Below are experts of layer 2 (counted from 0) of a mixture-of-experts language model. Rows are named router (the router's row for the expert), gate (a neuron's input weights, with its number), up (a neuron's input weights, with its number) and show model dimensions 40-79. Each number is 128 + 24 x the weight over its row's rms, rounded and kept within 0 to 255. Numbers have three digits each.
After each expert's rows: a language model's description of what the expert responds to; "mostly gets" lists some tokens that are sent to it at least half of the time. This comes from a sample of Wikipedia text that the model never trained on.

# expert 55
router:146142156171112119140104127109144120128127099131054086141132100153091133127147128150127137108152123079125151122122167179
gate0:121147084168100119129121078057104111114118135150116101090175124086105115100108091111138125122142123124125175101156096112
up0:151121133138139134121167139124097114135144134149103172153136139115120111122136124181101140139136138110144088183116135172
gate1:124102148148129154158146122157162078123107111150118142166136097137125141110112158132143145135153163142112158112132093093
up1:149102118110145099121155102096091124110117111112119121119154134177126100127117098139165168141079116113141133155103125124
gate2:135133137089148169140132139153127093095147125145091141080105080124149149092133111094147122124128173101098111132115115125
up2:147120122177126114085150132141130124108170111102135137149151173102125101138152120142123116128063110170154146085091121114
gate3:100122122130133111134141127160073156134153092120090128147130118136115103115116124127132157083121075100139071153093138149
up3:146158150132128123152091123094152116164126089146129123114128112138105139123116089134097086132169101133149130144147124141
It responds to: Semicolons separating items in results tables, race records and name lists, such as 7; 4 or White; born, plus colons and pipes.
mostly gets: ";", ");", " —;", ";\n", " ;", " —"

# expert 49
router:163115146167120083092139113134195131111133090107089114128134137140121170093127132152103134126152144126109147126133126122
gate0:127093130096148137149119114127104109133151102141148125176077134091132153092122098168119116123094124099130104142120156116
up0:179111123126127138119136147122152138110128115107120087097140132123140117106161168056119147108147106107126076102127145097
gate1:142120140165114088151191153131128123138129086123200106179144133154146154137121145082107138134097140132102113117134138196
up1:121126143132149096151094137145119067134133171134129160138154109114113148166173120138133155151119096142167072134142156093
gate2:178075151147133136137119107133172142157158159117102133137123111129200137100096105088107143134143105104100120159114120166
up2:126124113065153112130118143144114117149169125147146125137157117116135114113120114112118117063140165093148163129142156112
gate3:142142104150131122103139130113129121160111103131167159124103134145114129102091130111141126119132139132131117104136118182
up3:093096131115135104147148144145160150177120144150105145112114148092117119097137161151165118114145106133101124118136129149
It responds to: Participles and common modifiers after was, had or the, such as established, held, called, known, also, other, former.
mostly gets: " made", " new", " other", " used", " known", " such"

# expert 11
router:158142125164131107125106133156169104109153123084074108145131128125133168084123135167121103128144135113110124107152153162
gate0:136116143113136124182133126116136145111186136123111078134136114144132120142120127174143149154109128167155152097154164118
up0:136118138125126140101166197135117110113130129127099139111137129105133139106088134140119115103119150146134104147151127163
gate1:132129110118121116140113150116132133165137122122154122088145098130151115058108162129097112168113140138103102150144164207
up1:149134119154153122147125123154096140128131129144180108141110108139129093102090159159142093174116127137139079111144155168
gate2:088087125101124126148124142147145111057136146113090117105119094133099136125124149143152121086124137154145173089101133142
up2:133116146125144155129127107150116120110142102130088111144171133115120111161111110132125118122061087166112136139155114114
gate3:121152094106117145122099123118164125100139124099140088116141075082111189113128112149105189126114138100121143125132109142
up3:144141154172170135127103128102133122106117133141145119104128136135154091095145106147083103104164122170137123113162134158
It responds to: First capitalized piece of a split proper name, usually a surname after a given name, such as Mer, Rog, Bur, Mc.
mostly gets: " Mer", " Mor", " Bur", " Ben", " Ros", " Mc"

# expert 58
router:143157175127130128114132137130142104158139106103108090131085111146111140090099176153104153111171131156119133146146117132
gate0:153151173104091139095114151136125092094160122151131096151125099130105135151130117140135168134103133135156143124153091117
up0:149139166122097145137130142153140113109141121149128076135119114143151094139112111147126170121103104136129144139162099143
gate1:126143158157095137142145142126140158092105113112188131139147160116102158132177124127155139132133124118128151140134150131
up1:097137151125097139130159134150156146087142096130203150124142142096117156130151127133142122123107106104134118131139146134
gate2:141128128159112082102136120133125171141136137137129082145127129135141152114157139115095102076172121108119123130124066129
up2:152143114124151165166097136106121098149121107130135150119128119108126129135109112130166134203111127169132123125141182119
gate3:123150152132155109127147118167122127122105086126133133139124112147151116159106195148150115107165096158140174147115137126
up3:149113116133094144081128111073129127123134119080144098133078135139125145101151096147117119156136166075132129116117096137
It responds to: Commas in every context, in lists, dates and numbers, and after names or closing brackets and quotes, e.g. "December 19, 2017", "60,000".
mostly gets: ",", "),", "\",", ".,", "',", ",\""

# expert 0
router:172126142149126128079158135157140110106166124109109113159109135111076167096124129171123106111158125127097134109158161156
gate0:137092118128127089085197141164171140088117146160093125078128104135099165082134087126122142162185127120126114138149127189
up0:139141145125171129152098125151134164121136137126122111156154141136127106141098145144101115149149162146124084137130167123
gate1:133118099144156142118136172137129112158148101119160160098157148094113153114145107106144107174126150118136166086140153145
up1:144097111116148167092131106177084117130138143119101061110093112097145140165168140149125125120168097090160144120095133118
gate2:128134087160129070113166134103172137113142087111141138126129135110135138105106084132128159135131115143139109080153107103
up2:155163086141118135129130138141144148142140089140133156115126160110108145174149134153141140129108164148119120133144131119
gate3:168136099118114127115089112140122098126129167113111095173099193104105127135150187166147131086131174154138148121130134136
up3:118132111139131143128102105147112151148117157099101144133131135095109113145127157143081093117108149147111129080126157152
It responds to: First piece of capitalized names and technical words, such as St in saints' names, Par, Col, Tr, often in lists, tables and species articles.
mostly gets: " St", " st", ".S", " Par", " Tr", " Col"

# expert 38
router:142133149170115117133103128153164100123160137124118086133147146126113144065137101152122164114173149116144127126134124169
gate0:143130128111151163110135096138151125175133123146131152099102110125156137103108104116098130157106156132118137124134117155
up0:103127134164156120123154140151117117131160120090117153095108139125111108072104136111159141167123113126104125101132126130
gate1:170146136131111131186136093097143134097114153134137156106108134188097129136172113128119097091120137117116153124149125111
up1:179130127080106089151156090105124161060112136103125115109091158156121128143152124134121095087118156114103103109095137154
gate2:135201163128116119137098135088164092132120095140131155125135152143144156103126104149131103123148092105103100126113108144
up2:149125110136080121122153153138115130110149124106134136165119124121158128119165157050131175143189138164144168129093138148
gate3:123117125150132154106144138162185127085159129158112127137109146108127134139133188085140155156138142127169124102109133165
up3:073126119123167117111109168148133122117122152162118120112151130105115139133145148138131113115159093126154113142140152136
It responds to: First names and place-name words in prose and tables, such as John, New York, Boston, Brooklyn, Street, Park.
mostly gets: " York", " John", " West", " South", " Green", " North"

# expert 25
router:137105153149119125122133124133154118093149124115092135139106135154098156102133137153123097114159150123067125133140120139
gate0:135107152119108128151125119126172132140128135122146151132120162160103142104162127096106142176163147147128108102141152121
up0:126114136102136165121145130128102124127111136077108155136140091125106135121129115146131114102105072097110142163130099129
gate1:150106119099159140116161130128133136124161127092098135085133156164109106125138135168141122117141176161097132115150136131
up1:131112083094143109113123118147123137145162116091156103162119114141122139108120104108123147149100127139144104114166154100
gate2:096143095134174117153150086121146101119127127143119072130093162106154135101140097186122116113121143107105124104103148074
up2:153086106096103135117139116118137109162133163126157141119098113111113111103125083118142130114107074116119135128139107091
gate3:106113116103099116143108151120117175100159171136106135115132146118138129113124174168152104127113130110141094110113146130
up3:119096157087149134137087121128135116135141151114116125104131139104132109094136150134176092145097121143091141134082135136
It responds to: Opening stems of words after the, a, to or was, finished by a suffix like -ed, -ate or -ing, such as indic-ted, requ-iring, activ-ated.
mostly gets: " exp", " ent", " rem", " qu", " al", " see"

# expert 13
router:146141143148122130140145115092147146139132093118117116157137112172125128119130155165131108079164118101112166155166121140
gate0:129101133112094111108136110171144126157125098116141139176148080149115148169110127132158096128111092140074128135182116125
up0:129115159097098103129112155144123134130139135127113123138102096105113119141135134123186145178112144099132129093124122187
gate1:134129118183110096132147094141113131114109124089107146163141098150120181145151092141097130149147116088134121123169154128
up1:123128156103147132104115157117157145166105152098082144138121084166169133152111119077171145142153117109129113199122133137
gate2:139121097116103093146122126102178133116107098121085096143139123127121136146117138156162129073113143131102129168115166123
up2:111164135086107126162120163147087117165133181131141093101154075170140101112126138115181090122171144128149113134141108136
gate3:086113116111109119156138074103109120154138130111101136163089151153128112119124112173096097150125111111129105139119115110
up3:125101127087129138108152150168089157131124163123155131138191122097128139120176134087097162109107145135184125134097116148
It responds to: Final pieces of foreign surnames and Latin taxon names, usually before a comma or line break, such as -ović, -ski, -idae, -ensis, -is.
mostly gets: "ić", "enia", "ović", "mann", "idae", "ensis"

# expert 15
router:145118174135137116120119129156126093107146137108098105130128124126106115116101106162137093125167115074057132121140119156
gate11:144141176103148143126152164143155165135132153093115151144118116137124109156122106152114171150106108155141158140133116134
up11:145091127098131121112160123168094153118112150126147122107122124148168110177181115135108132167094101109159152110118090166
gate12:129092142124127123122109109107144120176108121162098097129135142131131111111116115109102107124155089112144119132094098226
up12:075106129118136178114155087152121126153156150182120092065126163113145154151138124123135157109158115081108169092116142129
gate13:111132118135107085086154149128071134139126156146148118131146141150131107107156097138119060128154093164145111125123130159
up13:134120098127122085095143113155096127121107121157184142103144096116130166141114104136102126149142127153081125126107139114
gate14:124102131097136115156077119153133146119129153099119139131114140169081109107114100109124148122155125116120153114102097072
up14:111118118072184106128112118153147154125096155120136146131115136143092088111101101117140111122137103110141127136107074105
It responds to: Capitalized opening pieces and inner pieces of non-English proper names, especially J, Z, Sh, Is, j, as in Isayev, Manjiri, Punjab.
mostly gets: " J", " Z", " Sh", " j", " All", "j"

# expert 19
router:159158161140141108111114127119149134084121110135137110114124098159067148077125122138126124110136121118098153115190145142
gate0:087106140122095095078139158175138152150118123142123101123128150089093151104112118111159123141131143177118155123098127133
up0:131136101131119144170080116107064145139166116097114162203131162124127122127104089109132126088151157131128142137147152142
gate1:132164138138117129159173134148073138105160164074120130133159127149082126096129100112147136113156116130084179129130132114
up1:097080129109092107106113137146082081135144188112165077132123142113114135129108157191119084163091119096118086100120121136
gate2:140125182161106082149136151102160133103151126114126115146125168156138109147141105086132124143132131108151142098143169148
up2:117119090122139126120128112152117120134125119099135133125143148108144078131145154090130117139081126132102138136105123078
gate3:155146138153083081125108164097114102114121099109128108116105151116105122059118134112133153146124115141128131158147138090
up3:100103132113137120146180130119141143169143133156111105096133096140137124154125115144116085125141131124114125109125146160
It responds to: Middle or closing syllables of names, places and taxa after a consonant-vowel start, such as Christ-op-he, Charl-ott-esville, Princet-on, hipp-op-otamus.
mostly gets: "bon", "ton", "op", "bor", "ter", "worth"

# expert 46
router:138128125203118115079145135132116133101127118132095105137103109111113163106138137169096106099151140141111196103134136149
gate0:175153154133085165131096134087137172134100165163132112130103095123171154107127109132133121135166155168125094158116110114
up0:086095102141129121148183122149135093109104139112095137163154145159124114130125145154143142122167124119149108152158137184
gate1:075121159124120119115163130135137075107107133098168166133102113093138124097114154157140126144119163125110101157125095162
up1:181136095112116151139104120120146131130173161111130086127156128102128130086132145116153107101143127111116169125097125145
gate2:115127167153138190108126135127124145124119161110134160125131111106162129116101147103112129123105178104131145100163123116
up2:116113113119148098130121130122138150123159114115097137154132130119118141117115123158128130121135179120124139152121134118
gate3:124116137125151155107099158150122113162131089129121104151163135112131095134146111132125144074181092139133135110141117161
up3:128108146103165147109111123080142103119152139118115121115084156104157152090119115146136133103124112111108137152138092181
It responds to: Pieces of personal names, role nouns and place-name endings, e.g. guitar-ist, Ly-man, Middle-bury, plus the = opening article title headings.
mostly gets: "=", "st", "born", " coach", " William", " James"

# expert 30
router:172132126164099096083158139143152112127135099130123084153124142112118165097111135156138091099151129088106163111127159162
gate0:137147129119133118153111133163151095076072154139143137111128144114098138115103145145157124150126137130144121122128105145
up0:135143115139103077106131144117149130176095143151150075120112118149135143092124142174140121136125148114122114093130116113
gate1:132108140160158134108102150175139100135125119132154137134139160127120103131107114157109101122173098131172140115163171149
up1:118111151163147155124142135143147096102176132156138148129137123109106129107131136141115103120148143134131177108124102169
gate2:113083152138110109130148151156083100134105117141139115170145125046150124140089143153139122114109139158123111114127128096
up2:172136118148122099124138136121151159133131123166165087140148122086130119176083129129125157125145154152137075111098184117
gate3:120133162153128101123144096170100105110165109132153145153120120137114134135163168073164127131137127113136122113066097091
up3:136100120158140094134147179147144131150171129128103131111132149159154111148125141100094130159124117110111123128158125138
It responds to: Words like National, First, Final, Total, United, Federal that open titled names or headings, in sports, geography and administrative text.
mostly gets: " National", " Total", " called", " national", " First", " final"

# expert 35
router:161182116139128108108144137153143114084179093081109100156138100127109138096116120152144117102138156098085166136161151142
gate0:157109150115112133106114148151126090104108105109130094141183115093130126089099113098140139125104157145124133135073158121
up0:145151125119142145116169191086162152111129118122140126134096134166119142102067117143160129089084125170131131128098180131
gate1:122134095092120155163141114158144116097146156131135104119177146122093141102117140095151101117108118120132144165106099118
up1:152112157116085139134091124146119161119176156124108159177138143162098139100147118120115120087120140137142116169185099149
gate2:158148133121129128127118117095150090078140116111124075158160120153138120137133113164135144137094112171097142114144138187
up2:160101157151145125128113125157138165086169148159140110126125102124152109118153155133155117168118113171095126137135130159
gate3:141127145137126137066174164187109145146101090068132118118120149135113139158121082142120152117126139118146145152089131122
up3:158153138175136098130085154116120099135152155168132115151130111126152121150128159110137149134086145145129128112184114087
It responds to: Lowercase pieces right after a capital initial letter inside names and titles, such as D-og, D-ang, G-og-ol, F-ion-a.
mostly gets: "eather", "amil", "ynam", " Dem", " Whe", "ream"